config.toml
router_score = "sigmoid"
routed_scale = 1.73
n_head = 5
parallel_block = false
init_std_qkv = 0.0358
init_std_down = 0.00422
optimizer = "muon_variant"
beta1 = 0.95
warmup_steps = 200
dataset = "wikipedia_en"
Below are experts of layer 2 (counted from 0) of a mixture-of-experts language model. Rows are named router (the router's row for the expert), gate (a neuron's input weights, with its number), up (a neuron's input weights, with its number) and show model dimensions 0-31. Each number is 128 + 24 x the weight over its row's rms, rounded and kept within 0 to 255. Numbers have three digits each.
After each expert's rows: "mostly gets" lists some tokens that are sent to it at least half of the time. This comes from a sample of Wikipedia text that the model never trained on.

# expert 11
router:102143092085105139104116122149092149128125134121162069121117108091124078120136123150150127152134
gate0:132079095120127143116163140113103149178105119118131119116128099110125151139131129144143148109139
up0:105111144141130127124112106134113117122096105157130120139106099137146107150167100133120118137112
gate1:146132133091084118105139151141117149096149120095161110134100102149168122105155087136104141139126
up1:139121103120129119128144152048124096134129097111161126125107123141164141102170127134142092123120
gate2:113142104120110178135143103138076175133099086160109091110127127129152149148163081107118144100162
up2:098166161148111137140151141101083126142126123113108132105086153131129142122136084091101109156114
gate3:094087148175122167094152144116136113137136138145153104143120123108158128115166119120122130115099
up3:123112125082158145086143161113146118103159123150082120142078151115174197103145135119119126164140
gate4:081140163095121132086151153102131111102134096113125108149133129139131143092118137117136174143142
up4:176100125139140150165106139111132139127163120117128148106147098108122119146133117161110107125079
gate5:113138088109105151125166079085120131098159100097134124108150120164153130110119122076106169092122
up5:106166113105134158127148101118164132104125084125122141104133143139123156079157113081133157114136
mostly gets: " W", "D", "B", "R", " St", "E"

# expert 0
router:106175126124104117144128109108117158133158119142121108108124116114136121131103100123111170155099
gate0:144162105114123143111112124155115140115127149112115125159149156116128133111087116129114113144096
up0:149088129120152117134152169102159125156137120149163166144129167114113122183121150077154128177114
gate1:126140133098117139154150129153151100151153146141134123117132181131140131125097134124173166065174
up1:161118112104124107155117112116159152118138125134132149119149123141120130136161160089122164141147
gate2:137144158119145131155133160130134134103134115118128111144138113078131150144136091128058107161091
up2:136119113161114086122093101101128125104126097116151113123133153119125104128141177138124170115127
gate3:120129134068127134088140104143100086136136095151142126107134135131106108092144154164075099084153
up3:131116153111129128162122130117129144139110121151163126107091137133137087125196144162105158090123
gate4:115127143132112142173109084110125130149124114148134118089118121116119099068097143114154112154122
up4:141127137134130078137151108137134137115129100115150146089168099097086138151096134116137114150113
gate5:118132087107080145112120136181108140110161136158109145124129163144161117137128115083129173143133
up5:137147091120100157129139134151099167145170194102140140138148097163121168134142110096104158126108
mostly gets: " and", " but", "\".", ".\"", " well", " so"

# expert 1
router:140112100157127118134107112155124137118085097103109127177142126111129155159143099134108095157127
gate0:164182146133067141146132152123145127112143141153130103125153152139138119123135141086135120126132
up0:106118122153097107142143143155110142124115105085116139141118150087119110119098109135115139178165
gate1:126177118092095132108080099088128124148148133145094130109121135070137104164141081147133129132143
up1:118114218123087117135122109126097095160126131156155117149064126138146087166149140146213116104140
gate2:106111176105118127131171082121107119165099106137106126152130142137116092114127140112118142110070
up2:108150192114140140082156174149091079128114098152118125124113125069125110124100093144117162130160
gate3:162128139148140146151128116120091136114121141132132109139139108177167107115143129140115106123119
up3:087147172115111155145130163128112130167109141166130122094130131090126084105087136138105138149084
gate4:145084123107109090120124122169118125152099110068167146139102155112092140171130135131125130140140
up4:152078144134131153128117107144154147137115107138167123107165151125128119149153127102135137111164
gate5:139130126148147106145141089104144173127132109071110142162142114158099135150079171147155137151153
up5:132165100126144100126114145094154117096151165132100172144147140111124137124098141158106128146179
mostly gets: "s", "al", "t", "d", "n", "e"

# expert 15
router:145113082144101144115119131110119139183137077151114121142115110140116133129139140136128148138110
gate12:111141181142151117111177131120125106085168126114086104125149142110147163126072112128143099111123
up12:128157107137110138112105123137128126087162162129131126133125097109119108144115141128125093144068
gate13:075156133148105146157108131107172134161126129123148109141107109130132119131142116126103145117174
up13:111136151093117139111136127078124139151118110107166131112120114142163058157135144130109182132097
gate14:117147137136140132141131094136119074113107116141143152174107143167099141129126168160142103084169
up14:119087146118093107148118103111129125151151098145151171150119226157145155155137156114104118105117
gate15:119126114170120112149134113182101127156152126153111096159140118114133125121102105121162132133139
up15:146111134134111126172178130124113167083132117124109089124170135102138159057124106152096132140089
gate16:097149111130127115145139166105122101153154102107107115108129100126108076151115139115128144145120
up16:113092136123135113107165156123107097124130101119182157121088107146119164128133112117121130106094
gate17:148128131151192147141110154153130189111127092129121164137184144158131113154154149116134135146111
up17:130113105136096127097104127118100124136126121136111174141136193109160129127151103109139174109146
mostly gets: "-", ",", ":", " |", "°", ";"

# expert 4
router:137121125098158127106125158157078133120140103124129125111166125154151164156156103146116144135169
gate0:105196101162110135144177077097104141134168136118153137108112168136142153105101120098149144116126
up0:152132151107189133160145110134152151114159133133125098086138126115132121095140151146156097112127
gate1:155111128090151158096132158135156096091081153147085111112143164127126155103133134133101097109140
up1:140116132138159174124134151146125129109123101133116106134138152094152118119147128121150173116126
gate2:130120128115089075128130107107118137112154083176171163138169120138146136139094156148126141093183
up2:156104123132106110122173113104124131089135161135152160103137155122138131081116157158142116132123
gate3:153133122107110119142098100133137147127141147159136126107122122170140151121144144177113151137111
up3:152114140125143169107128160110144124129122116137136123149130149147118135145094085148127117092136
gate4:148111132112136089124140105160107110160069127118123122119128123144138073126080121135163155091147
up4:146130100146120119144188153162114124138080149157108125128165143125129081137105108135116148103133
gate5:130162112141144149121116136102127112128145150133082110165171099145137104110126079142124122120125
up5:155135129128141119076125121159121109094143090138117108165157126142156178087086157124153132130098
mostly gets: " John", " Go", " Ka", " George", " David", " Robert"

# expert 13
router:155149121109084141138112081141133117123128087140143183158090115120092142179079150136112159153113
gate12:134120108146145134128121129131116128152083122188172060142125141105126107118095107135117122161134
up12:142144143090128119074126073138124125116111149145115126124096121147137135124121109139188120111111
gate13:136118171129134160129150091112085133086104093076113095110149135153136131195153120143132150146131
up13:150107096110103124148120104131154133083135141123130116121092096096137137107086117130111104091136
gate14:111134113135089126181118097086142114099106154127152158147064114104100123106147169141119143145150
up14:134121159149114163141131085116128134138106066140172111116123153099118145155131135114147195161117
gate15:129135142123110116112129071138181100188084126161110156081141177131126143133117108151144148120153
up15:096109124103121129103109106143147081139112157163114125080110138117142139165107139147081140177147
gate16:152105114126147109115125157153114145151105082128094152151125079142138138163127128139127109142125
up16:126125141146129141089143129164119143121128118152129075147115118112103093125123158127123150124131
gate17:151125126147101086104121114139117172127141174099099120106104124116119127126115135124113112136112
up17:128123156114127143119132130137159171071157137146122165112115103117123152119112154149146089174103
mostly gets: "\n", "'", " to", "\"", "″", " To"

# expert 6
router:104104079099127121156125122137127147145132160098101136126161125130098154142125127139111123128094
gate12:133069140121139171115125164112126147102145119129148125134142120157099139093093118153134122156144
up12:138120158176161144131114131138096112149106134099108135134112102127181159110129131144099090140150
gate13:131135144167165091176104105099166154169111166153085116155044098167137078158137168126144060149102
up13:117145146084106166110142146086068122151140133196172121148123129130117097146151128131134106156126
gate14:150125108148067134135117111119114111131163101086158128137158128123137149151149153140118154166148
up14:113140136084141113143096151157112148142148099129149124112143103111128098142153077123114157137154
gate15:107155121097125176122147117116126105118118150143124122153155117126130117117158113106142097122133
up15:174181167133115139114112103116112144107088186136144156116123085103149129130145103148078124126139
gate16:109167130136119129133130114143125168164117097112067139136138101174112124168112119108160143132134
up16:170127178169118158145122159114117134123117109118116107108147097143101147099124120104118110095152
gate17:124092149141119143129183139122152160137102139141137135070138086124102120095121099152148090078098
up17:111085171127114130119116121134139116121114128127140141135137155120145146106166093138129164145135
mostly gets: " ", " (", "–", " \"", "/", "ter"

# expert 9
router:131096119132085136108133131094092147171157109126162104104135085143117092149132079122119105114126
gate12:166122090116098122117152185097159149108139162157130085125114156116131123115106125091162124080143
up12:087117106148114134139160118129101132162164128113130083138166092129146149140122128119128144150085
gate13:112113118155126138104140068153119134126117109154132124077160112155161097128154110098146118102167
up13:150141142126102125148124120114097111112108190128158099096087096137112144131105136176125127170092
gate14:160135088129061125156105145078162141161135139157162119145144143152118118097158135129082133116134
up14:138104118114120103132105149127156133082118119109126108111133130109134135142191117149133137130138
gate15:123157129154106142147128119108106096189100110143185129114116151096105123147132133176088148155091
up15:147121119156108133128142125101087087146112120123130091084106133140172119121122140164150103120116
gate16:120159138129133105101122142113131129051144136139112108156112172150125128147104112104118124159100
up16:082136124142120126137153076129101132124114114101109142117144134148155134141121132120111125124156
gate17:178126137153131059127142128122155147105121105139122133118123147167111108150140099128107135122094
up17:138149113106117128149106146119111141121117113113119131143111105113128120116134129136113113147126
mostly gets: " in", "in", "9", " on", " In", " at"

# expert 5
router:103131135126132143122102158150120115168147152077133139154116125162087110136099108154117127144121
gate0:085100166136133198158120123125114135113102134107156099133141114119123117107138126102144102103091
up0:137154152095150085135155151102160152092136095141124149129126095080148140101140105113141138142107
gate1:102114110138129122106098120139124079145143114115186173120143145146097143093162115126096104159123
up1:158085192118141170122098170155135152132089133106134122094095133147108136137108098110145135127124
gate2:113113104154120126143135115140152095166137148122125123163122176123120133120124083129086157147122
up2:162148101178118146145123128164094151133075128098139116147136177131119149142124150122093071137141
gate3:116122104127156170174100121121132149126106161101127142177102155141127138125147141167099125154132
up3:130150144099129133134108102123129124115134145086120129112139141091110173172130147173119165151106
gate4:129124124092132104102111154116150141131102100140108116127150142179087138082093137161102133114116
up4:153096100108111113140168083153153137076132111132144152143140101116097073105135121163137141101095
gate5:156158127122120114128110115114132136173142118119167132122122142175097124123126120141132111131103
up5:102142136091133118114118124146084153133094123174146081120165135152088105103153114145147085145129
mostly gets: " the", " a", " The", " his", "The", " an"

# expert 10
router:122154120125111100119115118079142174157119168116123165096090122175127167132106128141147140117166
gate0:137100139103146151119114110119133151128143136129143089111123119141118153175142090114148126118124
up0:150124126101153121105186107123137137122117144126133158094144116110120089110125138092186092107130
gate1:106141124096148139142139141129111114094143142117149122124134121120164123121092113126149134130131
up1:155125135159132184125117125124122135097150133123147132124118169100116126129133185122144134108170
gate2:167111167094140114133133117099126109092117102113116176176170104096077156140128156137132116072135
up2:107115129077137104120079143111134184102134113115065121108159108122130134123165156182105089102161
gate3:158126093148111099121100106118105103096113161140148145123144141130107101131149158132161123124172
up3:113132176096107138129135152116155088130112142126157148141142151086165116154137161111142141160130
gate4:155142126106120160153156113104118151147109152091155136155084113152155108130125122112153166122134
up4:093099127115127144147132156120149164162140113117157131104108165181123091120112133118131131108141
gate5:116089104127104143140125119098135120135128119099117102126143091091134147130117113091176106106120
up5:103148168155149151152096163137155115124091155123144130112116121091114121105156125144095154142112
mostly gets: "\\", " List", " \\", " Mor", " species", " Genus"

# expert 12
router:062126135095099115145135142148115147140161081127105153132110061144113171143103137115143127156154
gate12:105130145103109118151090097139144103119112161136133081121144119144123136130108126143134095152119
up12:150099130157128132159129164163135136137134155119172111136098138115133139108106148129122084106119
gate13:116150113137126120139093106098102139172129129081117136084124166145145109180101146092135105118137
up13:118104138139115166136171150137125118111121113135112102128126131125151140133165144122132110148140
gate14:090122118138138170121142151125149164124158119146096141107125123131100129135117149117123116150138
up14:127108072161115109106168110150163120117103137155158108079135153121148166112124108132116169083131
gate15:112130130101157164133135118136123154095102130103141117121117152125113136122160114119138112158084
up15:094145107118098155135183129122137142121121155134106097114090075133121136113161164162137128150101
gate16:113106124169135113152122144077088118123143125124117118107167097115140158155106165094119134147144
up16:155153131141138159111149117141105112113141132116128064133146133100130097100126173108118126121099
gate17:108113114105137149108148133155099114143137166115108148137141112085087187150158151132107097136097
up17:111117123119091104128131114179141113156119103121167141124189105131104118146110179133065096116107
mostly gets: "4", " |", "2", "3", "1", "9"

# expert 3
router:126144138135132140100136137171075107120129137121152171117129111138118132146093181140111131151196
gate12:101118163112146137113121111134100134112082093096166133127090155145128115130135136190127133144140
up12:127136180113139102109115114105142078141102155129123134134140096085130110131129127184105146160119
gate13:151103164132142115160136139132087104142100127174152167154144151113136108115163114164151138106108
up13:109144121120170163173146144133105058114126099167151123163125144126108099119128127160175123111112
gate14:141129120106133132111132147150078101148101149108107124112143115153118147159133132143101114122168
up14:129133108181150163090153145158085136145140128120110119134128122133131087135090131185128134156113
gate15:149141150138167173132140168150075107100137105113135115122112175108166102125077149150089091104116
up15:080120131080126172127135085135115101102196116127077145143152083142140179111125126120095159150121
gate16:129160156159098136057146114123136107110089140116169102100138154135121106104180152119160112124156
up16:120143104105144118100115136125131112117117153119139110147164114132158132112142116095158115100140
gate17:129092116157113095136142098103125172101130131122122136156126147151142130144127141130101144098186
up17:091086111114143086121136117139149116139111103130145065097137141134128117139141134119116119129109
mostly gets: "\n", " Born", "{", " \\", "_", " Succeed"